config.toml
n_layer = 20
d_model = 320
n_experts = 32
experts_per_token = 8
d_expert = 144
d_shared_expert = 128
activation = "gelu"
moe_layers = [0, 1, 2, 3, 4, 5, 6, 7, 8, 9, 10, 11, 12, 13, 14, 15, 16, 17, 18, 19]
router_score = "softmax"
normalize_top_k = true
routed_scale = 2.83
balance_loss = 0.00272
balance_bias = true
router_noise = 0.05
init_std_router = 0.0325
lr_router = 0.000463
n_head = 5
n_kv_head = 5
head_dim = 64
vocab_size = 8192
norm = "layernorm"
norm_place = "pre"
norm_eps = 1e-05
positions = "alibi"
qk_norm = false
attn_scale = 0.125
tie_embeddings = true
parallel_block = false
extras = ["capped logits"]
init = "normal"
init_std_qkv = 0.0181
init_std_o = 0.00286
init_std_up = 0.0181
init_std_down = 0.00286
optimizer = "adam_variant"
lr = 0.00126
lr_mult_qkv = 0.7
lr_mult_o = 0.654
beta1 = 0.95
beta2 = 0.99
lr_head = 0.00993
grad_clip = 0.5
warmup_steps = 444
schedule = "wsd"
decay_fraction = 0.581
decay_shape = "exp"
final_lr_fraction = 0.0
batch_tokens = 65536
seq_len = 256
doc_mask = true
train_tokens = 326400000
steps = 4981
dataset = "wikipedia_en"
Below are experts of layer 6 (counted from 0) of a mixture-of-experts language model. Rows are named router (the router's row for the expert) and show model dimensions 160-239. Each number is 128 + 24 x the weight over its row's rms, rounded and kept within 0 to 255.
After each expert's rows: "comes before" lists some tokens at least twice as common just after its tokens as in all text; "mostly gets" lists some tokens that are sent to it at least half of the time. This comes from a sample of Wikipedia text that the model never trained on. Tokens count by the router's weight.

# expert 13
router [ 85 161  88 105 139 116 129 103  82 156 128 113 148 140  75 137 129 113 119 127 141 164 166 138  84 147 145 166 108  94 118 169 132 105 130 119 172 132 127  90 125 120 122 157 131 130 141  98 101 136 126 131 121 110  93 142 130 131 106 155 156 138  90 105 103 115 152 163 123  65 101 108 140 149 156 168 108 141  80 106]
comes before: " ", " \"", "ly", " years", " time", " List"
mostly gets: "=", "The", " new", " or", " about", "On"

# expert 28
router [110 111 117 129 141 121 169 129 130 168 115  75 167 126 107 139 156 184  84 116 136  85 145 144 142 126 129 105  83 108  80  97 126 107 107 116  99 127 126 140 109 135 124 122 157 139 165 112 161 133 120 156 111 146 146  84 119 115 135 150 171 113 151 147 148 105 169 159 103  90 116 135 113 142 117 122  84 122 115 153]
comes before: " the", "\n", " a", "==", "The", " his"
mostly gets: "==", " ==", " would", " was", " ===", "==="

# expert 17
router [130  95 123  87 129 141 135 180 109 108 139 124 109 104 147 132 112 160 138 166 125 163 138 168 157 150 119  85 136 148 173 134  83  95 127 114 135 109 130 150 145 173 104 153 110  98 106  77  90 125 146  99 130 105 129  94  91 153 141 174 130 132 137 143 143 113 131 142 124 164 115 134 124 123 145 155 147 146 160 113]
comes before: "0", "9", "6", "8", "7", "5"
mostly gets: "tr", "sta", "pl", "sh", " States", "uc"

# expert 3
router [128 141 134 128 118  97 141  87 132 155 143 153 152 109 130 116 115 151 148 117 100 135 152 112 122 149 158 126  98 119 115 117  88 129 163 115 120 124 112 122 164 124 137 146 121 115 125 115 133 173 115 155 107 119 145 148 104 123  67 122 126 153 172 142 164 131 144 135 162 109 106  95 205 156 181 112  86 140 100 133]
comes before: "\n", " The", " the", " In", " a", " He"
mostly gets: " been", " were", " this", " that", " being", "\"."

# expert 22
router [141 143 121 121 124 157 151 152 112 145  81 131 145 100 167 109 148 122 157 137  78 153  91 138 135 111 141  96 134 113  66 104 129  82 132 139 133  87 120 121 153 115 117 165 161 128 148 124  91 131 137 140 129 127 106 115 158 140 112 125 133 142 119 150 120 130 137 106 165 166 124 159 125  84  89 132 125 132 137 138]
comes before: "s", " of", ",", " in", " and", " ("
mostly gets: " part", " place", " season", " second", "tion", "id"

# expert 12
router [ 97 119 116 103 132 156 132 138 123  92 118 125 135 136 111 160 146 103 139 127  97 146 142 117  93 115 126 119 146 151 126 111 144 128  88  96 152 131  98 102 129 175 147 146 144 128 125 112 119  97 141 105 124 116 115 133 120 112 129 111 150 124 124 126 156 113 152 150 109 162 141 102 127 129 116 138 145 124 136 149]
comes before: "9", "0", "8", "7", "6", " is"
mostly gets: " century", " life", "=", " born", "|---|---|", " football"

# expert 16
router [175 141 154 140 120 129 130 149 135 149 112 123 113 127 132 147 150 125 119 162 100 146 136 160 145 131 153 144 107 157 136 160 114 141 141  96 139 131 152 147 131 118 113 106  65 160 153 160 140 122 112 134 118 115 104 125 123 163 121  95 130 134  97 137 104 142 124 145 133 105 133 159 160 153 139 134 127 151 107 208]
comes before: "-", "\n", ":", "9", "8", " by"
mostly gets: "″", "′", " ft", " served", " joined", " located"

# expert 4
router [165 109 150 132 114 126 112 103 110 101 144 134 127 139 178 104 128 142  94 107 152 138 126 116 116 127 118 119 175 135 116 111 134 147 117 125 135 105 195  98 110  82 144 109 107 150 119 115 110 107 141 122 117 120 136 133 136 126 140 119 113 146 126 120 155 130 171 128 115 101 107 131 128  93 127 173 177 132 158  96]
comes before: "1", "2", "0", "|", "3", "4"
mostly gets: " but", " It", " who", " it", " only", "On"

# expert 19
router [146 110 150 118 146 114 130 149 132 126 142 148 151 114  94 123  81 124 152 114 162 120 128 136  91 129  97 108 115 159 121 180 137 107  88 118  84 116 133 107 144 173 130 103 149  96  82  72 127 124 140 116 102 151 120 129 104 151 142 129 147 116 170 117  72 122 179 192 170  72 127 143  96 123 164 148 126 155 155 106]
comes before: "0", "1", "2", "-", "9", "|"
mostly gets: " before", "\".", ").", " −", " their", " •"

# expert 7
router [103 131 148 123 150  99 162 137 160 139 122 113 121 123 123 135 156 117 139 112 102  82 130 164 107 150 112 122  80  85 191  92 114  45 148  83 169 102 174 164 103 125 168 113 106 133 157 144 130 144 103 146 138 115 128 135 148  91 127 132  82 101 121 134 141 119 155 111 106 179 144 137 147 134 163 120 107 121 108 109]
comes before: " of", ".", ",", " and", " in", " to"
mostly gets: " years", " out", " which", "ities", "ions", " has"

# expert 29
router [171 167 112 135 133 139 138 128 102 107 104 110 121 134 164  88  96  94 141 126 112 120 114 117 143 140 121 118 172 135 169 134 125 131 182 179 149 137 114 107 179 112 165 147 122 143 150 132 108 113  92  77 106 124 149 158 124 125 141 119 123 145 142 144 109  87 144 138 161 134 131 110 117 115  96 170 152 160 140 127]
comes before: "9", "0", "5", "6", "8", "4"
mostly gets: " I", " E", " D", " B", " U", " M"

# expert 15
router [ 82 118 176 137 100 120 128 162 142 152 153 110 172 126 107 134 164 147 100 124 162  75 137 141 159 157 124 118 118 134  83  89  99 129 120 112 114 114 119 111 147 142  93 140 179 150 150 150 128 122 101 102 113 143 114 106  95 151 150 181 150 116 119 113 111 143 145 141 146 115 116 149 115  82 122 142  94 117 107 129]
comes before: " ", " the", " a", " he", " his", " was"
mostly gets: " was", " is", " between", " were", "|", " during"

# expert 21
router [100 109 124 128 115 104  94 143 132 102 139 159 141 157 121 100 148 134 118 148 147 108 112 150 143 110 130 128 107 191 122 128 139 123 128 126 105 103 121 140 106 139 138 118 128 137 118  90  96  98 180 171 124 111 139 104 135 120 126 123 104 115 150 140 138 174  68 122 151 180 131 133  95  69 115 103 136  94 132 144]
comes before: " |", ",", ")", ":", ".", " ("
mostly gets: "″", " film", " States", "ions", "gar", " Australia"